Weights of a small mixture-of-experts language model, trained from scratch on English Wikipedia.
Size: 8 layers, width 192, vocabulary 15223, 31M parameters.
Experts: 128 SwiGLU neurons an expert, 2 picks a token, a sigmoid router.
Training: a variant of Adam for the experts, 639M tokens, 3163 steps.
Below are experts of layer 5 (counted from 0) of a mixture-of-experts language model. Rows are named router (the router's row for the expert), gate (a neuron's input weights, with its number), up (a neuron's input weights, with its number), down (a neuron's output weights, with its number) and show model dimensions 0-191. Each number is 128 + 24 x the weight over its row's rms, rounded and kept within 0 to 255. Numbers have three digits each.
Before each expert's rows: "comes before" lists some tokens at least twice as common just after its tokens as in all text; "comes after" lists some tokens at least twice as common just before its tokens as in all text. This comes from a sample of Wikipedia text that the model never trained on. Tokens count by the router's weight.

# expert 67
comes before: "==", "===", "The", "In", " by", "On"
comes after: "\n", ")\n", " was", ".\n", "==\n", " were"
router:120124098119151168095170128136110129094147104174120122170080112111129170203127112130164107166101134100116158132149064123104152106103123130137150152109114134108137115149154100118117075100109123150149123163093138150110073101144128112162096101130118139088157170126113134131118145142132157153119129136140154121120141101136132118163105132117123134111134093149079147109096111060132140131091137153101119115157138129142101128119116110119149136152111119143153137112149131077073139128151122157125123126115142110101164175088142094126134152114126081123149116161119155142135117155131078124
gate4:144126146112109036123096146148136133149111137134176147112114079142104114131074135141128139126131081123154125156144136141116098130102171144154145086111112104125152103161166131136132119098154136134109151153118151116155157185171145122152152119146115123114149126143111104085136126127109140102147150133149083151125125125145115102135149180146148106166122166158096139120145126128136117131144142160138118132151090096127124191176081087106162100159120130145163068104156146113126138130141104117109123124097168100141122093142107128158129109137127167138127116122129126172112158147102114154
up4:136119092111138136114149131153181156149123095090149150156095126170096135114141143142084144123097145149167105130122129139142160146119134157088127142098115139138144161176086106132125097171112095158142071114116117145107152143119122140137120135170146127140125125120085128094115104119155095123114159117141165150128167128130101184150136109115135125125061158123124168099173095152121129140123167104137130129091102131104166124114121117100067044133122104141125117121139149123100162114161113133146133128095140139139128115100132145141108153159114158164094131125112106091116140139114128165
down4:113150111104145112114145122110132109132098114113112156101088130140109090122119186095153148109118078154101134150166074143141110150104104116152110137120130117137144177120121122131137091119160136129123121120068147133123135129107101184121112113127105141104143109084122105144141153103105139163111135130136154146158102153113111129141149108126104135172114157098180126145101118109061127137152123103132090068136128124169151126110102175171138127133132101086137173121135109151142104161182148136155150117113146101141133107125136156152147105127147137131145087112147100143141111089183120086

# expert 65
comes before: " |", "–", ",", ")\n", ")", "\n"
comes after: "20", "19", "–", "18", "17", "16"
router:135108128120137127065172103145139182126144105154149114168067115098171136146129094128160129160100129113126148132133134092093113101119138121171145129083166157147123136159141125148105110121131125144147120158101137154136114157128121097098150097095086134111159130161123122117121166107120129160113106142110118152128116132134109092168113154111120139115103097144114132100105152088160161148101089147125093150198100117162137130118084128146136107140128128154129105101170115089115124149133150116112127126105126104119175149110146118125126164116180125123178132166118136144109127120171065121
gate1:114126120132128183124126135111100130146109059135135153152119115167112135126097098137120130088164121151115152120105119168103094149140170129099117115160135124154138105106133144126138152128116113112123142083111113171083131142095131131161116137153110170105111123149148128125089083158144130121126158110128104140131128067103136149144128109132111130128146115104120123152113110147173135146112170155173186080104128115147121074074125108164139155075096104093117159112114157060125129167140113120133128107125131082084113139109115153110127089110097160120150107103138153146144124118131140138
up1:139118133121131110117108149159093090139129093101069127156123099147168134122062106097137101096134136112091177133101148139075134108122151140120143152162166095146150145099155141143139155109137142090136168140108111124129120142126133108139129119142091139090123138139150133137051104147156141100093153120105129139113136090078143093105105112155129126104131117114138136146113152146142109173131161121162156128135145098103128099097131132181115145094111092102103133134132150118141129174156146148131162146130136135123127143079135162101145110117088129121131179115086127167153110090140163134
down1:136110164117142092119123130147132091129078138094085113160108145106130107107109159140100126133109118133118140113093176126129120137126121123129128122139123108107152128067169090105111094117162112123104117136103121158140093136123108126162108108132110218085102120123088116124130141108126188120137136124102113132178130129099116150094116133142133110089129126144149092113158154147150147121162111103087065136136144152134151120120139114146119139154144121110156106159107147107183156135134135137121131176154103135139113099108105117076156114138115146147127152128099179159145107144135185085

# expert 26
comes before: "20", "19", "1", "2", "18", "3"
comes after: " |", "|", ",", ";", ":", " in"
router:123117108131120170108158140129121148133136131198133119174078098134157155152110000139159156132110109078106153103149111113130145127129149115124177116115157175134118105139130118152094095129103146135121141129109131143120113126147106078144105083122127152114150145161130137155121151142148116154127146164139129113128111121123140115132132163142140118115067083133084128103109125102138145159065131112134125116173128113146122114114111093126134173137122119139143129089169158106119153141121141087132127116117110117145134156094139129135165149133137121109137127137121137151112139115126116147
gate1:138122120093135094132110147089118132141165151094125135104100169132091097107109155149142126107126151185135116132099149116161139124133126163134171125116106129164158121160101148149100123078137103201143129149115150126122158134110118139125122116160131108159123131114110110117133134140170126117095136108151137134112112167129163091092169104118104110173131192142122080086152137111107145121115119114093149100087127094143121123150140147104105142101158161129089098096135122151139117118110154104141178095100132147148147142091133119121140178161134138112115101119127132128095154131053148155
up1:113124126173137156121142107125164109130083123161130135117169081120140147137149120120103151128147138093147128133157091164091128150120116095139071123122158127119097128115161093112175128154129135079093122117098092113096105130122132135112147152087120148106087123157132114133131138086124126145160118162129108144165164076141137150162139128124115114099138071109152145137130141166148135128150137154168117116148129159119156131107111095145147116155103079109164147156124136108134141166168125173103096153128105080129126106177131118144090096111135116184138133131141118117166115109180114099
down1:161121110118127123125112147139145106128139115070129112133127150128094125095125255129133133146102116116149124107145164109180126124148110133150138098126111078139145123149127129151125131056129135116134126162135150143132129146148134133136108122128151143132119125088118098124118154145160124127109116115132123106136129154130114124123141097137137154129112152162106111128132141114145122122097131102114126138075109086135103102161112121112131129127149145146068113136114110125146113120106150126145133125113146142125114152095118147127130126136133177123105119145117156107110131146106129144

# expert 12
comes before: " |", ".", ";", "–", " |\n", " ·"
comes after: " ", "–", " MPC", " −", " +", "10"
router:139106120112108133118166121127128148084140119148133129148110082091156136153122084146118129146117166107087163132141091118077124123142144100135114120126164187142123095139120123143107117118097125129126120146089134144117117132121075126116125077115078173106140177178138100133125127147144146167108150133138150148141093098080122126175131154137117126118122094127140118096098137071152151138111119110173126136197132119161128128102110086122163146157123126170163126100151114121105158153146140134096104108102091121126142157105147131126136131136164098115155122177110154129113115154141078143
gate0:135157103114138151112118117106119077098151117156133115095082111133149088120145106156090132093141119119122102092111106100108127149088109091111121076129118151119103128130147153141146127137121131107128087128122175153096115113137178113134110146122138145101163154145107119135089107185120098166105144127173150158146088114129147162151097161093118164087107133167129086091117124149125114155128155124126143105148089176127116140150078101102132118139161089141156122142134150135112142126089110109158073169142119157105131151110094114158118131137101121105136159146156113151151131155154144148
up0:146139114128174122116133123116140088113169156143115111113120153139127124119148126128096122138137137094124113108130101126116133163083136110090119094164131149095103119139167197145122114109118115115145157130124164137122142112101171121112134157131133102121162147117102117126112081183130099158088111112196148158155117111104127165124109135117112162099118116154117089122168116112140066131131168121134135141149103129109166159167136150112125174140142151157190086141134058152128143124105106131172145116117099133100142133140134138164095135118115162132180136161142109149112131140153146137
down0:120107156143130121133107104093114133136161134139139159153056121126163136144152136122166077144133129130114133122092120133162117132116100154127126146118150105110137166115173161129158124157104159109108103091125143152132105106162148154094120147123105090120140134127124197109122111109140159095113143115102137154115124151125140114110108110130121082076144147133116140130104133085115083070149078100100147116125147113074143112140139165111143143109165104122113113123093167127083133108182118066109127125111123161149133105137106136105100129088107117145150097089158113130144171112143112105

# expert 8
comes before: "0", "1", "2", "20", "3", "19"
comes after: " |", ";", " /", "%;", ":", "wood"
router:098108126115111130105185124136136138107146127190127123183112094115121151195121026170149152148140143118120161088153087091133106118102149113144169103109129147133115101142130076179095110138112118132142129153087129156119110128145113099134125080144110140116157128169132109150129138122140135130157151155163107138137092085117148117129136159107146121111089091130136145125118136117167145177100105124142128143168129127112091135100105102100126151143131112131135103112189154101122176148146135132150141118131113109128135151109125138117152139112132144106164153110139112133111097125132125149
gate1:132111122132122104117166109132181150111096146126163177141126145092096166092113128116113090142138146115171177146142119105139119121109143153153146098098123134116140144061157079173112145145119093119118136088141106175127132094112135143138110104122167146133117174132132129150145108141077129136141119134140085166116109118109117142100159078130120159104152104098113130099144169118167150116123108136139104161142101094174136118086111127096078129112135138152156126115120155126133083142111145137151129087089162108149157151137094128144102144095131119166129135137098129108085130133121091151
up1:145083139117136141131079133121149131135139099144125162186100151136147106143096135095160134111164120129124125142159134158118186144148144123141121161126130080053117124155145131118119140141118119109077134177126137126137102158144142116141077145145122130131151167117128099128061181112151116154127099112106152158169120118175114111123111148114125128133143127149140146145144119146089168127112190103121112077143144128095168121126196142116134158091141106102108127119107138150116107104100110120113117141122135151098137083077149112118130142143115176097116161123137149124107111129140128114
down1:084116108133132108088100131131115152126154151179157163124116105132112133152126065131120147096126128139133150105110143088170136181111113126111127149141109128089121097093093117190178118127115111091085132133155181123099132131107139132129161165128095152131142142142175130136090114128107149157114110128130130186143110078121162137124092140163088139122127094123102131163106097122105152141134131166101118142152113113101099142148130141133106124157123109141064117142134116146124145171168127162110117147118139145117073117116117118131142133143090118156109129094110107136157171118153084131

# expert 24
comes before: "1", "0", "19", "2", "20", "3"
comes after: "1", "6", "2", "0", "3", "5"
router:142107105132134125098151129128140138145145088165099111164057102108180138124142100142145146147107101074113161142160105095100154124146157105124158155117124149132096113163150121114089081145112164144135117135116151165119055126135110125124147084128126166079172188157118101139142151161127119144152131163150103151121116097097108111145114182121118127128090107119143154106091121108144136149102094107123131129151132134136128124086122114115144141131149126157176105115132124105085162126122149151077118100142118096138126128102121110140132161145138113126138105126150173134147135128173108142
gate1:147126107134158098082131076140146137120130085148173082121116128101164179145123094122129171145094115113118150079134149084105081143125120144157124135115134138138133129152115114109141138137143159156149102130086181106208140100140095133138118124096138191162067154137128082121134156173153155104146142101097120116119134127157144116122135145134161098087136109126136127107126113098139151166109127140114096122126119111103119170105124106130105115146109113160122136114149125132126134131140130157109103140063123153124106152130148101111162149194145134110131141115156161147130119140127136138
up1:137098155096106148157132182148148133124105162130128142132086101188148077107145149107128113134135128164178101147146132136133178153149126095088144108090118117158148129143102151107105101150110138104178169135143111140130131121118143164130122123181114078120139129130145133136122117111157100121154135107106095146130100172121124136127115133142143135149109155165085123084159135115067112131148122144145091123134100133147109090103095134121125098157130128161132136120158093091132120122070113121086097110146141144171111079144119112142101131127101086153097074139114115136142104116116143124
down1:130102109108174113161142132092140168121124155104130105119173147130143058156135106105119091127136112127139100152170103117122115109165167108125126121116132152141087118027114107163124103119142147149140137116138102121084115181120138107124157095122088109119152115111120099131124137127132142146101104170125132165133078128131121171130128107107137151132132120146131088079133175146120135135119158172143127171203105114107139106128113118150167145112111135140146109122104122123096142146129146131122136132078132128116119133145168104141170108126132107174120134125145129167122097167129150127

# expert 11
comes before: ",", "–", ".", " |", "0", "th"
comes after: " ", " (", "_{", "/", "–", " $"
router:146103093129130114109145145117140155119157107156118137197111091113179123168137091147118119150120147084086182137137099085085143110095144124130139118115153161136112142155140142162103108128126135131144117154106137169146108136116116105146118067115081127065153156170127120131114142143144130147121155121170143162142094124127136121183144125115127113142111102119120137097146173093136187159091106091150123124183129133147099096123101123134130142125107109170169126137154125103087138140148138109107104119104104122116151134127132112122137164133127100124154142162126123126131134127160061121
gate7:170142106108167143093121123126140116097129154174106124119123102151135152142120103140122144130139109061108148114152115136103116135140138089140108101101128097182118146111104099143108135107093113144132162136115104116138143183141145120154119066099085134086104148130134149147124109122118145137140096149120124163110153174078142154151105142105205127157148090086082137072119139164140126132099166165118115148115135136117122095118187152134115100079134155119155121143142133101133168121163142130096157146125132111147118099133132123132114165132150121125130136170150135131145148118128120086
up7:108122121147126127142120106116174131156127156162131144144146101122106136125138142085163094114144151118121138152155112135159129183078135125154122134114118086156145170120104115127107119160112117131128156107136156109105108135082131113129134144177148126131109151145148176126105143086125149180168161111173160140136093093169119154074147105103149109146145123136150088133115135151139190149145160127173130130121165106128104115152145126116105195097109160158126124114135151079145091137138162148128100108101135106133148119139087119123128096115148108151126123186164117133128162104111106121
down7:149117099127081153104164167142113101118106131167157149157077152133108083096153118137144118105118122147088165142117162112162101166127116130161106144119151106161173100128132109177124129150079149146077116103112139088136138093148101119077128102144167127121152087123168098136147101125161151151124136116120131131108141175158128157105119160156138153136111150168158119137099154131153139142138106126129127137119128142143087109123095118145138150160158150155116127159129160104084078115119138098125147139071094131169181150111094138137104140110100132133105122142131128113147147129134118133

# expert 10
comes before: " by", " in", " to", " on", " as", " the"
comes after: " was", " is", " were", " he", " also", " be"
router:141133132098110140094159116118135133083158109193108143125105122120150170169108076143189123134114133114150161164151102103111122103105131094147169137114130165107124103125141131149111080131142104185104134178114133159138115135171138116144089097138109133086139142141138132115131151136130157175094133138137127169129098092143125128148077168133117148108104094105113137117092150119127117115112110133112109113180128103158136120115109091127155155156082147161175128120159134076097131127151125152119097109118133096140141157081119114124102125142122113144131138167131151120136122129118079159
gate4:129132133110143180164144180140122160134089163088173136141138142136137153150105151107148084142125135109176114161121160104166132141109140112088095119114069093116122107106172095121128112119137088109113160136118161100135146151142130132138118169155120121098122091105100111120138166115099107117162163148122108107165140119154109129147149118164105101096124127130170130124115113137121082097084105121143097165146130086122126091138143109142160081145152134145144107151128139135159161143135116117129127153087130136150156086138118134091149103137116134149100146102069143074158102131130143134
up4:122123145134115154089117080142118105143131109107128139153075052150124142091162126129096145144151123166095092106148134126113131112120124141131101111149081143137126147117155130131146126097180109071139122098192149176150141131138096125176167137100092126120124129121130098126135152139117148113074141116164115136148115122104104091144105115115134185125115144161117160132138111136138148118124160178093125112147110116107148130123125194102133124100166136109110158105139120114122081118099123112139156141152111105122119150125122136152103131119097074119181084129120129129103130132174112139
down4:130121143102118165137164106131137110169103125076129141178079126128129116125116064156099090111079157117178118119109125093095130135142156135113134106129143121157129093057132147161137157141114096115157154073122069138082128113131117163147126118077134109097139117097109159136123125143148115110142123076127166133090116118134130112148166129131162122146070113142150134128098140135105121156162132130128088144106154152121130131121146140148132136149139134101155107131128133099136144123140166126158095140138133121140110100091103136131143133166151155169154161169131162155113092090145134128

# expert 64
comes before: " |", " medal", " (", " Cup", " ·", " City"
comes after: " |", "|", ":", " United", "0", ";"
router:151124110123142172090173117140114131097130108149136123152074079117183141160125078140135112130100164128127162115163101073112135131129160132131122127122141162139117112149110140160086097120106134129175120134086120144128137117153078106138108084122091191137140168174126105145095154120141135130110142151113117146142079120117140117160122150126110103125089102144114120130106121084159140110098116116151112123178109108149121120066085136131150158139122117144160094099188122102110146113124114105112122133098126099142173142100158125164140149120132103112140106150122146120128157148140110140
gate0:152141120207126153125136142167133118154134088148120125136123100117128140136131093162118143117122114151170138134149111129145134130108132135143125111109129097085153140102135178151181148173125192114137120086101117141168121122123114100112108122158163117141129132162141129085146147132127147121111104139136181159153133153153132153096119124146160177093129122184140194153133124120141143140141149073104083147146130119157126102126132122125101182156100106088137113119112146111119117103141126152104115100141135132094138113177122184130130143143114157094105131163100126115154161119166143149
up0:141123139093143124118154138133132147109108127134121165117139118144175150175170111140100117123126085100128109139137136108109082172105154152075168137129132150111158117141142153118138130121105161139117143141136125123115157137099085139131130166081121151137144146105129124098077112138125118097153135131123135165087126134118134097135135131137155196100109131145161099155101110109147095116119125124122125152146199109139134097068100196092140103124107142146151182115061100117143109114164104104112149130150149139109148128094149123138122136095104105110132121140110156133191145137123105133
down0:143138155183136157103156075106123118176155142104167116109144136098120091129140180114150095121101102145125138118121103098139118120148133164144125134125105149146127114102094102105123112130171150162122178138106105088140140113121085112126142131113140123137148140113151125112116190112148088066127087167158126131104067093109134110134104105102136078120148114130142122139136114127107139085136065110131125158136169093132123143103119147125140128120110129165105093118130103148148109123141153100115103140123114158147181130158166103105144117146113152101136103105147166114111107084104111116

# expert 74
comes before: "15", "10", "11", "12", "13", "14"
comes after: " ", "|", " (", "–", ";", " November"
router:150099125094113127079189140156158174121181103182117112177094124093166143144123082127162113154108124116143149151132106114097145107140129095096137119117141171129093124137127116159108091098107116127145113141130138165158110117153122136114137098110084126103169152151111132164104152119120149165127135140123105148145109105110119113169114169120148138167139099122110137117113151090141159145103131115158118166179122135152125108085087138111125130147124131132141114108188097103073161158115145144114091126105121116149163162109107120134125116124150090117141144164124133100133135154140101103
gate5:139121162109164101114134107162155123147097111156131129148140159103098117147162102122153141089170118107082120150116179109122084114084126083180123146120089138153138110102104092118138179105105101086156135122117128144160089123107092143121117083179111100180089120119153149113154099170133162115126127139127091128114084161127140132118108120161133179131128090126162149137120101155152143120133111108101129118116125087136120140131099151116124101153114099163100149138127110116156132115101111155117090134115121137133095115123134144143111172143107099142154138127120161148146182093143121102
up5:160152125142117137140074093157101133144120140132101124137125115103090162175110088096106121149142138094109104099114108086109086211099116115127103100144110121136144142117112156182148126147087164095132114125100074139146112126131154121119107167107109124139136113148148127141120101131133105133086109136148143129098090142112165148143124132134175124108128088099141128132151127154112121124100130139114176147138136103122170152147131130113135152089146110120156097145122134146161115147128136130169132112154110153089125116124097120105097123127121100108124098163093111110084065106149100063
down5:097158154102137113130110122103077161133200085093119132139089126146139140086146126082115127126135165136118136138122107110140115126074151169129164126173148101049096137100100139131147174141121100106105105158100162129136100114100138143109084143144151133134121110138146092148154141136150125125139120140135087135154140128124143155142133112138095150126130149108133163117125105113132108130141146127167123119116110130154107115112095075140144101109106150077124118113128162078166127083085123140113127131095122121101099120101171115125126156150132102149109160082114164155127098104160129110

# expert 1
comes before: " to", " of", "ed", " was", " in", " with"
comes after: " his", " the", "'s", " a", " her", " its"
router:116124114130134149112148125138168185117142106157141144167090081118156114138107076143155146121125117093113135124128124106088127068116142091162114125102159159125087159119161136149114074126104156142135143152096154152088080151135137148140136094101091134116118123118128135137108151156123122146117161175128158187161090091086121104119137149114147118140086108136105158090091141117151145140114132115130106125159144129161117108098121115133121164146113124144156120082180095096067168148122128141107102088117128120126120150101145128135122152144140108152151151136106132122115098121122089144
gate1:132110123157101197107105110137109164153112079133152095153110093122096139109112120114155159102159147100134141129129119145153117137134129093122110099129131124121091119113122146123134088093090111139202124148154175135095161098114116143128165110135103117144140100109122160147181123107135122134146139145155155119159139097143103133131127097157096125107139161136134147095146092092122137146095116098127130168144152122154140113175129144148182128107141097128142123050129105126141124122143126146125143093105113114122142143131141128113107128130150137095092149188184153126102100112178137161
up1:165090139135137114125138130109147128171085151086171139141173105138124143110120128161122163123132108133086126136177135154174138144154138091138128123143066165148129104128121122154132120123148129148128131107151114172181127163098113137090105107153151137146091132130158093122146100084191140138125123111116142118134117131125108107116102156111161164134154108158090140097105132157144116094145156115117085136133127122104143185129149120125133100092156095094108116135142135130132114127106088129111107140156109153135152149051130141124103160130121137121105134139072127126079109110091094108
down1:082143100089102122176105152120126132132114122164175154177139104134093150120130132159101098160153079065136124118146098094095132176126128113110088147131108137167152066132153142140130171103121140115158168133140133141124152140113120192155112123107152129151123117116135132114130158147129154129102150107102092106089125114161117124132049165137122134088130092142085147152113085134147129118114130104114147149123105161134153117110125121125115106147127070157088138130134107145118131136155126121150102152138152157144139137136121173119108130113111130103096155147123082108152134122152130116

# expert 21
comes before: " of", ",", ".", " in", " and", ".\n\n"
comes after: " the", " The", " a", " his", "The", " this"
router:160109105119145138086181121137157144114138113182116091142051146110180138146113085132156136130113105110132156122160070119100120100103159120131153117102155156159102139112119119182123118131122141136153108142120141137106079138143103120141139050114101155138164122152133135137099144129128126174130158162151136177130079123096117131168146132121135128117088121135123129097108162081138116132098115093177109137135131148161108103091114106120140148134132144155120103090154109103118155145127143100119107121095102133148138159096111101122134103145155091139147143162129164122129139126132100126
gate3:099152115084124096109087148116128124138107126141089125140143139095127111131140122106127115128142153154125105169147155103171114160110120167173108143134177122134160153130129163088147180115075127120129092166128076125163110149111143113124139117105131136163146100090118113097156114141139167147133077084158112131115137109142136141120104107129111129119112160119129141072088153083114105122121133109145131158129159142164094114160104116134162137126140127200114134140122147103095075134117144082140078108149098134149125139118150144111132120119072143118140118114110106181109147152135100131
up3:145140115107151099106149136153182147087157095104122097113149126097111109129097151106138146131132161142136095156134115133161112128130111119134141124161128148140146168102138132119106142134117159121126121116175121117116137146133127159187140149085148180162155126085131114128123105113153146119142114173132115111146129145123149162124121126057118138118097154155119134113139145159165164105098130121168118160115134132159078124123100136153086137157126130112116118145141096146136085160097093114129110088120144177170121112076114118132125106100059107124144171173089123163143162141116110106
down3:088100143125136089116125156139167154148138140056162101111080156120144148113115157153154096126139133183113102096108078178133137108122141093142138113132099099090130119115167110162131131108150097150120156108097127130147066132152105080110118129149098106101113131084103134128120148085128103121110140144168148133144107105108138099115174123142128129124137107124182107116077112117131102109143120101107142116177151126110131170148123104109143116114152108133118145114104125166181136113110124131121164113137140109118136135142146116106152074131150128154144079133099134085136129167143139139

# expert 29
comes before: "0", ".", "%", "′", "°", "5"
comes after: " ", ".", ",", "°", "′", ":"
router:132119130113172148104148104115113159125157128171124114186113119085154162158131084152129130194127128118107147128156094122080168105096162112168128100103157147145116133157129121127108103118110129133151129174115134138144137106128108098144125090110085136067149160179127095199108139125138154137115116116164118155124114131117137113162083142139128114128117108093101151106111129099169150151121130117145133133177128133119147114086073101151130132132131111160171099130144127090098151139136134107098116099120100122122154138117138151116159148105140111125133120170167136134125119150173097139
gate1:130117091130123163093113120141105134122145135169088190132118142097171102151093126172147112152164183180135116125104149120191119135122142131121131116149142129106075156139154148128125148160117136143105133126098139101104103103081092106154114099181121110144120153142149156112114137108158145150106159146162135118137142137139122114123136106142104105176102100125143180122157169116073153137125150089139101110108088122154138152139100160112096146132116112155141088095131093143114165095158124101131144102123098113156103156112129117142131140144164120098123127122163123131165128158123128164
up1:135109148136154131155141090094110110140159130136200127081154102113110134125100119125175135112125130141130093165147098099100100158124145114139151120161113144103158112149134129102123122094116147114130118093129090146095136132197162134134130129135143161159134126102149128126150176138116124155116105124113106152125120146143156172133145124092120139115148155139145107120106144080112165151109122116144171127131151083060089149123153129146205134124093148114103156139150139133119109112118122126151154138164133137124182103128136137185129108107092125127169131136129146154066158132118161121
down1:148098166123141149122123145148115119131148175170157090124101105170145127166128052149162161130087159110115133129138132114129136143131097140099113119126110134117125103133101147161153105083097133130070137134111145151077104094133187127132137110126142114110081133123147107120127118123148123153140129107128145137146091147129110132098128102138152127144149106088087137104113088170151141153114096131120079152139134090146116112141135094122103147170125147082131150063203102108166131105152143147136125154105111143175160117138099128114134126101107130157127094132111124090133138129130128118

# expert 44
comes before: " |", ".", "%", "–", " |\n", ","
comes after: " ", ".", "–", " (", "00", "10"
router:131109120121132130101170115117147150139148115191128122192106121060163147168079108164142129175121139122096152154121115104081137099106157126152148122100155197132111132134121119148072108143118130152130130142105135132116128118108092101143119096113107121080167163161125116121128141150132128159113122103151117151127094142128118123162156153136087122120101119153133105130111183121149163131105102110150142137184121135168139109121101087152124114129110122165171098114128152080104133146141141160083110122105123103124139157118134121150128129137134106107125153174149151114116121153135082116
gate2:158112128102133133108130115142124136126113148114101129131110131086148123076141140110112160116130087150153124161115109148155145099130064116105150130098168078088151139175154114123072109106137153100145191110120090148111121147128131146160131108115066101099127157111132173116116152113091129128124142132097126088141126125131126127153128149107119111143119113126139141120135103112112174112132134130235140123159118124149094093137170114108096144144124143088139123155124114140111086152134111146083105137110116125116116078094088105101139130150159141110124129131114119153087105138117118135
up2:097114138137119146120098104118153131117140147109125174143086125105100136103132162141133157152118133125107142112133104110142124143131080148153157095100142145173150084108104119106102118109168130133133176140108124124132169111105133138122141172163119150149139172118072144140127143098078137107198156135127148076151125185097073134106141123102121146154142122148148088152142074108129143148135117141134148158137104110177150111128161077150110108076109111186154105122139145097120147160127136134113097143139109130147098127115111141150153111150164110153129128129144125148110132158119157151
down2:144139144146119125129125152119102138078100097111121116115086108154140180080170182110108122139131139145120166119135134104144129168152102158155093097096133123128153103144110106159118169147062153117124102144142091114163162144124109139110164105103180134100136107139165143106148116114129148116116160112131188135131159140135115140131114118150112151181144123116164133112163120130130089113119136106144144101124130143137106134140121136168135207104090155123153124172086156132107099117101105118111151156136088127148112145103116159128130105151148146135105108125119108166148091122132168107

# expert 35
comes before: " ", " •", " Born", " Country", " Date", " %"
comes after: "\n", " |\n", ")\n", ";\n", "\n\n", ".\n"
router:143102105127164179069175108146153144081148092136119126178104127129161164171123078124123145131114129117130156118138137112075150122123145133140170106113138141142103132102124106135097092144117122151118118151095148138113096095152107136160099129139113149096125159174102100151119145142131135135118151142174125121159119133148124118189105164107130104109100105126099166089110127105146160142110131102131108148184133124147124106085121147136132163141122114166193149122175118085093154152117152139098103126105123122134155155094125154163143134164115124142141113156130124137117104134160099121
gate0:159092150163116116132113105149102130132151157120096121118088121104135091086161124131105147155150118125106082089111128067124160166094132125140116089085126125152100132121144140120137124170130079086115123123161163152167129085126144139157179110101121163100135145096097170154136171138151131181138114120128124138141131148120178145145117092123132156166120133113121125133126170085154117095137112111123111132122112147158111164132150111156136141123061123109097160113166098141103104191135133126134111124117079133101130156095140147158136122155133121118106104104124130120154140106130108141
up0:074121133108143122128149107059165116127108155117156159125194135142156163130110140136134097115150125126139149146140124167158115120135156103136149181130118105109196124173121089118107129110131170157132124167101116136121107170130156153102101112172137111153118072155157101085125123132137126075104107169132158117097128143140116100117136138119138109082150113136112116107124120142109145159130118145153169191148126111167136130128135130088133165103136117130128090140107155093124124094152155138150174117085160111131124102127095131134117166118114106174149126133126134119139135111139108125
down0:134098133126155122141129149080134098101134111114157166102112154129155132110179183134122108160140135138163122139106146117144110133106139117119116164093165159133139148129136142144104140141108161127161170113136113152176150134112142130092124150097118189145119138136120156126111122187137095107147091157078092121126145138120098135094177101104110118132125106119147139095140156163159142118125100124123132127108152138117134081085127092124119132179108132130142101115041128131056163149116109119113112142114117126102131179148148154105137136143119130171150144106158153125114130104157123118

# expert 55
comes before: " ", " —", " +", " −", " \"", " ."
comes after: " |\n", "0", ")", "1", "2", "%"
router:122115100133124160090195116139116149112123107105123122203095110113158161157085096117177152152124108159138159130134099096102144120137136113146126105128135176111108166127104125160088104120113123122148120146108141170111112127124109133144116088126105162082134161141113117139146154117117120171107157140131131141144090077113113130186098153118092116113117106119089137113090125094129169124096105126161114123151109113140104125115105106141129132144118103134158108082192111092118166130154145127123135117114121101132150144088144158159146142143129113131150101183120129127137152145131070126
gate0:114137094143126095111137094107122139127139161128076133124132105120134121134141129118099079138134099118141116137102138133125144133122134130125152158161094097124105121101148158160135105084144090110132109125111080122134070121111134109126144112137120125104088167115124138176154134116115152167142097123164082143152121087104117145136154119094115107111124117163119123137131141091117097096116116162163100145110151159105148075151083128118102122109148113093131177155134133146144121132156074154079073076112123172082154118136088124148133094102163186141151142137125114101116163129107120137
up0:140148104092140110114134122083137151098130128134148155211091060132168146114146107121148101089142116132123168110124112057081129138148097126139134126142127108086160152160152139147131149119129100144122140152140079142136160124091116081160135097141127125141157164105094119120134096137124123115104136116117090153133150134095093116154092088155117123125090101166105135159127139127148140114117163169109151121113092126136123136139115107139144130131117106165130153101107139146092162113114147119141137136172126124065124128109108148114130103101106142134158097145121163150179121113163155133
down0:169131135083149139147102144102108141152131110123114143125039113119132139123106133104113101112140119119127115156109138124116092136124154119114103118115086141130132143109129106195129187125079132075078101112137144130126120088109112141081114141150071110095101137128138110113090150128131173164099138122091122097119118151171099159129119090157150108148108128142114126144155136106134128121130161136123114120122118141151150160104146126110102126109127085126103121165124124131119116121100160132145167154155150120094122079146104070172151135117144145128149143136138152180156122173167104121